config.yaml
d_shared_expert: 0
hidden_act: "swiglu"
router_score: "softmax"
vocab_size: 16384
norm: "rmsnorm"
norm_eps: 1e-06
optimizer: "soap_variant"
batch_tokens: 32768
train_tokens: 294700000
Below are experts of layer 10 (counted from 0) of a mixture-of-experts language model. Rows are named router (the router's row for the expert), gate (a neuron's input weights, with its number), up (a neuron's input weights, with its number), down (a neuron's output weights, with its number) and show model dimensions 96-191. Each number is 200 + 30 x the weight over its row's rms, rounded and kept within 0 to 999.
After each expert's rows: "gets" lists some tokens that make up at least twice as much of what it gets as of all text. This comes from a sample of Wikipedia text that the model never trained on. Tokens count by the router's weight.

# expert 28
router,214,164,267,196,204,193,180,160,249,177,174,172,176,155,178,227,173,199,172,141,155,242,248,228,151,208,163,230,236,231,231,192,177,212,172,231,250,220,208,221,213,197,171,241,223,170,205,136,204,214,172,226,202,177,158,164,225,188,194,236,230,219,201,202,204,181,170,236,211,195,188,211,155,186,176,181,236,164,221,228,179,216,187,208,247,210,201,190,240,176,171,212,228,200,231,173
gate0,217,241,189,185,202,227,220,167,163,197,197,169,200,208,227,95,218,205,168,155,178,183,218,183,221,235,122,246,219,173,183,219,230,173,241,202,206,204,192,168,256,202,169,233,212,186,173,218,212,196,137,179,196,191,213,172,233,164,210,175,215,231,292,170,179,159,181,159,232,241,212,224,187,179,197,227,252,150,194,139,194,207,226,211,178,166,248,172,230,190,192,244,221,209,194,209
up0,218,176,217,184,111,205,226,220,197,225,215,243,200,194,211,240,129,224,270,196,200,183,176,194,166,174,232,193,185,219,211,148,196,265,130,234,219,228,184,230,167,222,272,230,206,192,203,172,234,172,226,179,167,202,200,233,172,191,221,182,231,191,136,208,189,193,188,215,209,188,201,204,163,214,177,180,214,231,162,267,218,210,186,191,232,184,172,248,179,226,193,163,151,225,222,202
down0,150,147,192,201,168,150,166,256,181,236,186,145,194,184,208,249,212,235,199,168,178,178,255,215,188,196,158,218,194,175,215,153,209,166,189,261,167,224,241,191,189,215,207,255,168,180,181,240,226,274,172,192,168,211,198,216,203,178,230,218,209,213,182,236,217,219,190,242,166,172,239,252,241,146,168,164,186,144,202,216,200,202,237,195,195,177,203,189,185,177,172,194,178,213,248,210
gets: " and", ",", "s,", " that", "),", "e,"

# expert 27
router,163,132,233,200,176,193,196,222,163,161,197,224,240,185,214,164,187,166,216,173,163,209,169,245,204,160,192,238,188,217,179,156,183,155,187,239,156,157,233,248,244,155,212,197,291,191,188,207,245,176,200,245,210,225,227,235,254,224,235,183,209,225,194,253,197,244,215,186,244,219,187,183,206,157,213,194,203,197,211,181,200,199,181,188,194,237,222,203,190,220,169,219,173,241,235,168
gate0,172,211,202,174,194,179,181,207,185,194,171,241,182,220,220,219,215,247,203,219,214,172,220,215,182,170,158,252,225,163,181,235,166,168,175,278,193,218,213,199,215,191,230,237,234,144,190,161,260,195,178,247,161,192,153,203,225,221,197,203,179,168,223,200,240,196,221,260,219,293,167,237,179,171,230,208,181,155,192,208,196,184,175,208,153,191,205,201,210,177,155,153,232,171,232,114
up0,230,169,229,222,149,187,259,181,184,203,214,208,223,199,207,219,172,193,200,185,199,215,215,229,189,192,213,179,232,167,193,196,129,163,225,208,151,172,186,190,203,215,176,202,241,232,206,213,219,201,208,162,211,151,196,172,186,220,183,259,244,186,228,229,241,226,209,213,216,223,210,222,273,215,135,193,215,227,217,254,195,128,196,231,170,227,208,197,163,163,220,253,173,180,210,201
down0,158,188,194,250,198,154,222,200,201,172,201,178,197,172,152,213,195,241,177,153,189,240,150,199,213,202,240,246,220,231,176,212,238,230,223,127,167,196,180,155,150,192,188,203,215,189,183,229,244,189,210,201,215,189,195,222,242,188,198,247,161,203,244,258,266,219,210,197,216,202,160,169,180,224,168,137,228,173,203,173,216,189,207,234,240,202,183,247,124,209,172,169,200,179,181,170
gets: " the", " in", " of", " from", " to", " on"

# expert 22
router,188,224,204,224,125,241,217,194,160,172,234,214,213,172,135,161,155,196,190,214,175,156,186,200,238,227,221,214,158,218,228,177,202,233,174,154,179,226,193,189,176,195,247,201,186,274,197,223,209,141,241,225,199,266,179,178,176,218,162,168,199,171,171,188,146,159,206,205,138,198,186,211,158,237,190,198,201,239,184,238,222,154,212,176,165,218,142,199,227,161,192,208,197,258,161,211
gate0,207,204,196,190,179,160,203,198,180,199,165,184,241,187,237,214,198,197,216,192,219,213,210,205,178,210,217,190,153,166,220,117,143,188,238,188,185,219,228,211,159,181,227,218,205,204,247,177,250,185,173,212,218,214,165,195,234,223,167,227,213,156,195,165,195,190,210,157,213,141,254,176,179,203,199,185,180,186,174,174,185,188,237,195,251,138,237,189,220,170,235,270,199,265,177,200
up0,198,191,190,181,196,195,204,160,218,195,190,174,192,179,149,217,245,164,176,224,259,189,225,177,146,170,226,193,177,190,195,172,157,201,224,240,213,192,237,240,168,214,133,198,174,253,203,244,272,221,223,195,163,183,178,191,193,205,160,130,170,192,184,178,237,210,230,189,224,186,229,211,192,202,181,275,164,186,205,154,141,236,214,160,230,185,162,196,232,200,219,203,203,193,215,179
down0,177,256,188,197,214,277,211,240,222,186,151,240,194,229,211,170,246,250,230,260,184,211,218,217,208,179,202,131,139,172,195,263,253,238,234,166,194,141,169,215,175,201,234,205,188,202,206,209,238,211,159,201,249,214,201,210,172,209,201,235,199,199,141,214,173,203,193,220,262,194,215,202,160,205,239,228,222,192,147,236,175,194,169,186,192,203,270,182,179,272,179,182,222,194,227,145
gets: " B", " H", " L", " D", " R", " C"

# expert 8
router,192,191,234,200,190,134,242,108,179,154,187,225,157,202,192,200,207,167,223,184,185,259,189,144,132,188,203,183,191,257,170,187,187,179,202,234,196,248,192,152,201,171,192,188,258,194,208,174,240,133,202,204,214,250,175,241,215,188,250,180,192,179,158,190,191,207,166,235,203,208,143,206,224,204,228,232,193,190,215,232,234,212,181,172,162,221,206,162,229,252,268,156,216,186,199,197
gate0,190,211,238,181,217,167,263,220,183,192,227,218,233,197,228,230,216,210,202,174,167,196,175,206,221,188,184,202,194,171,220,179,220,238,237,181,202,239,212,192,221,162,223,201,210,182,193,180,192,220,185,204,187,239,255,208,173,184,157,185,185,175,191,221,232,149,213,201,193,231,169,204,166,211,216,220,223,240,175,196,188,202,192,268,188,202,212,223,199,232,162,186,195,161,206,193
up0,224,169,145,205,219,275,180,218,169,194,195,170,187,189,201,187,177,213,224,213,184,164,226,193,206,175,226,189,193,191,209,232,185,190,169,175,188,154,254,231,187,267,184,195,167,185,222,222,209,227,194,221,247,151,151,204,194,247,257,202,223,225,202,220,216,190,176,204,235,142,178,228,185,219,188,184,157,143,192,219,250,251,222,172,187,189,245,186,222,211,231,211,178,242,193,180
down0,194,237,230,177,151,191,176,203,197,175,210,227,212,212,150,250,248,208,155,241,221,193,239,234,233,178,255,173,248,219,212,242,226,226,203,170,211,209,229,210,261,248,228,200,247,223,181,212,181,202,154,196,192,221,253,211,202,152,209,117,161,200,217,119,253,247,230,173,170,228,170,223,196,171,231,209,181,199,177,174,226,233,242,178,230,125,219,196,198,171,196,240,192,177,188,208
gets: " the", " a", " The", " of", " his", " an"

# expert 21
router,195,206,198,184,258,202,228,188,159,225,242,141,283,212,264,191,253,156,216,216,212,199,237,216,225,211,165,230,190,234,242,153,235,220,199,213,213,133,196,207,196,250,267,235,243,184,189,184,211,181,199,191,161,194,204,145,165,195,198,160,173,172,246,257,195,183,229,204,180,192,181,232,230,207,201,183,199,186,223,194,174,161,201,238,163,172,234,206,154,189,227,211,228,236,248,224
gate0,208,168,198,165,264,184,253,195,215,170,203,219,131,179,195,229,233,219,255,232,193,222,211,186,237,224,205,185,171,201,236,192,243,229,209,151,176,220,192,176,192,184,131,207,178,174,230,201,180,154,194,195,190,185,226,186,201,191,232,189,178,213,243,194,196,199,165,218,141,189,156,174,214,221,210,281,192,159,221,163,163,235,187,229,193,220,235,205,197,239,188,157,234,225,188,195
up0,187,236,183,160,259,263,239,180,211,177,177,234,171,223,209,164,224,204,170,195,220,231,155,177,229,206,197,195,204,178,237,158,248,194,215,163,197,167,128,198,172,223,211,140,178,226,208,193,213,236,259,161,150,170,146,203,227,163,192,189,207,203,183,237,219,204,203,182,153,233,246,209,210,195,163,164,189,188,225,200,219,174,180,228,180,248,144,244,214,203,165,169,182,226,154,223
down0,159,213,227,204,173,198,166,226,186,181,166,191,194,184,194,200,157,212,209,208,232,191,199,185,230,172,211,167,238,229,263,133,134,232,232,229,130,161,230,172,231,213,195,171,193,233,252,210,207,195,214,244,188,224,229,198,159,205,227,237,205,168,243,200,171,250,174,249,231,157,198,208,133,163,222,164,198,205,211,214,232,203,142,217,154,229,192,140,198,208,249,214,205,239,219,215
gets: "\n", " |", "|", " /", " 0", " (age"

# expert 15
router,178,207,223,202,177,167,149,245,167,205,170,240,293,206,208,178,188,209,214,165,166,241,162,256,191,140,196,192,249,182,181,171,172,196,193,148,255,207,225,200,264,164,196,189,257,200,215,212,204,219,193,173,217,223,224,229,245,231,158,277,202,208,206,208,176,200,141,170,219,198,228,195,147,190,261,215,185,216,213,207,204,219,160,159,221,245,211,225,230,219,178,189,176,235,192,205
gate0,239,207,220,177,177,233,185,198,195,202,196,234,250,295,171,178,182,251,166,196,233,221,250,236,205,149,216,195,219,190,209,213,138,217,206,222,206,173,169,260,122,233,186,243,220,223,232,199,210,179,222,205,188,184,215,167,194,196,219,236,176,210,201,165,214,171,210,175,198,138,223,184,219,178,150,198,173,249,192,191,210,204,177,184,240,233,170,194,253,173,158,202,175,190,173,180
up0,186,197,209,201,218,195,160,222,164,183,191,188,196,120,218,182,200,114,224,233,162,159,193,220,181,221,139,208,153,193,190,190,194,191,218,225,194,192,196,181,241,216,204,181,210,156,162,234,234,198,169,213,219,207,143,231,228,220,188,146,184,175,202,220,189,275,192,187,176,236,191,226,210,224,259,173,226,147,184,187,232,200,249,218,213,189,217,229,169,223,239,196,219,181,255,256
down0,253,186,192,261,210,190,237,236,221,195,163,200,216,164,213,242,192,214,237,185,199,199,172,252,180,125,199,223,174,210,165,200,182,248,205,245,239,185,154,195,191,207,224,173,212,177,239,271,219,190,198,217,227,191,189,162,238,174,188,178,200,182,186,142,196,191,158,167,216,194,131,264,195,169,237,203,204,236,189,235,234,202,200,148,215,181,261,223,277,142,238,252,178,164,194,206
gets: " of", " in", " to", " for", " on", " at"

# expert 12
router,191,198,153,224,195,133,206,256,191,213,218,206,224,243,232,258,206,191,187,205,197,176,212,196,160,247,212,223,161,235,177,192,179,238,184,241,223,199,230,239,165,211,227,173,175,224,189,207,151,240,246,202,196,253,192,157,170,178,255,221,188,174,242,207,198,191,187,170,186,172,130,283,210,201,187,228,259,223,218,194,230,169,170,188,190,173,186,194,205,168,200,176,232,206,177,227
gate0,188,148,229,149,242,169,197,236,211,170,151,216,225,248,223,219,243,172,224,219,225,220,209,185,194,210,125,169,143,217,196,156,250,190,183,261,238,247,216,171,263,214,212,195,165,218,187,199,165,139,158,185,180,190,185,214,211,219,152,209,165,203,217,212,188,225,215,205,172,235,194,221,224,170,208,146,227,254,197,200,127,163,221,210,171,199,198,161,190,271,161,254,186,247,189,185
up0,223,246,227,230,188,244,265,204,168,225,229,152,176,126,209,186,190,182,192,175,193,204,152,221,256,228,249,230,237,224,264,225,167,216,219,186,211,214,168,247,98,168,225,161,238,215,265,190,225,244,201,239,256,236,175,167,207,168,248,218,224,167,182,201,218,215,153,229,215,203,217,206,138,225,197,239,191,189,245,190,222,229,206,230,202,185,221,232,231,184,203,154,233,160,207,201
down0,220,193,237,171,177,216,193,188,207,201,178,218,192,175,167,152,134,187,175,192,177,221,190,187,191,211,252,192,220,215,162,240,151,248,186,244,211,203,209,204,178,203,232,228,235,191,204,213,251,166,214,201,186,154,202,221,239,178,250,184,171,168,224,188,206,224,211,213,219,195,181,240,189,204,209,204,210,212,180,257,191,250,205,162,161,169,136,203,240,197,184,211,249,228,160,211
gets: "\n", "==", "-", "===", ".", " =="

# expert 3
router,191,198,153,168,256,208,212,200,229,166,174,158,136,236,218,187,200,185,203,127,159,206,228,212,231,223,133,248,178,231,221,225,155,188,166,187,188,212,185,196,139,234,205,159,241,179,184,184,216,190,234,227,221,182,202,270,213,157,168,204,198,222,205,205,201,227,156,197,207,207,180,186,144,199,229,134,179,229,160,219,166,186,186,150,200,137,248,233,185,181,183,183,197,193,237,221
gate0,187,163,185,179,198,142,195,146,217,176,209,215,148,262,200,183,155,201,234,150,185,178,157,188,273,191,264,239,218,209,215,228,165,163,232,187,224,181,175,196,152,185,200,196,226,203,175,180,244,195,168,182,183,227,212,189,189,215,213,213,200,157,192,218,231,216,156,187,211,246,176,183,229,205,146,166,210,240,168,206,170,222,185,215,223,195,210,296,259,244,205,184,261,211,190,200
up0,183,194,105,136,184,149,207,179,209,197,203,223,198,228,204,218,194,192,175,193,145,201,188,195,235,178,187,250,241,207,178,228,145,154,179,150,213,158,233,170,149,161,246,220,263,236,191,182,227,227,196,173,221,264,169,203,172,199,206,214,232,183,212,214,169,195,189,225,156,214,199,224,213,200,164,174,229,250,171,175,178,179,177,226,202,143,175,255,224,214,193,179,263,187,168,217
down0,184,184,166,210,198,190,236,171,178,186,225,162,156,240,232,197,258,162,165,215,205,181,193,176,197,209,184,193,219,213,228,216,192,200,214,172,149,205,172,185,169,172,195,207,150,182,209,210,181,227,169,196,245,164,188,171,213,238,240,224,207,223,168,212,238,242,209,249,213,222,216,105,232,215,204,219,173,261,186,221,174,208,188,185,153,183,263,198,198,206,226,178,223,229,223,224
gets: " was", " is", " as", " were", " and", " are"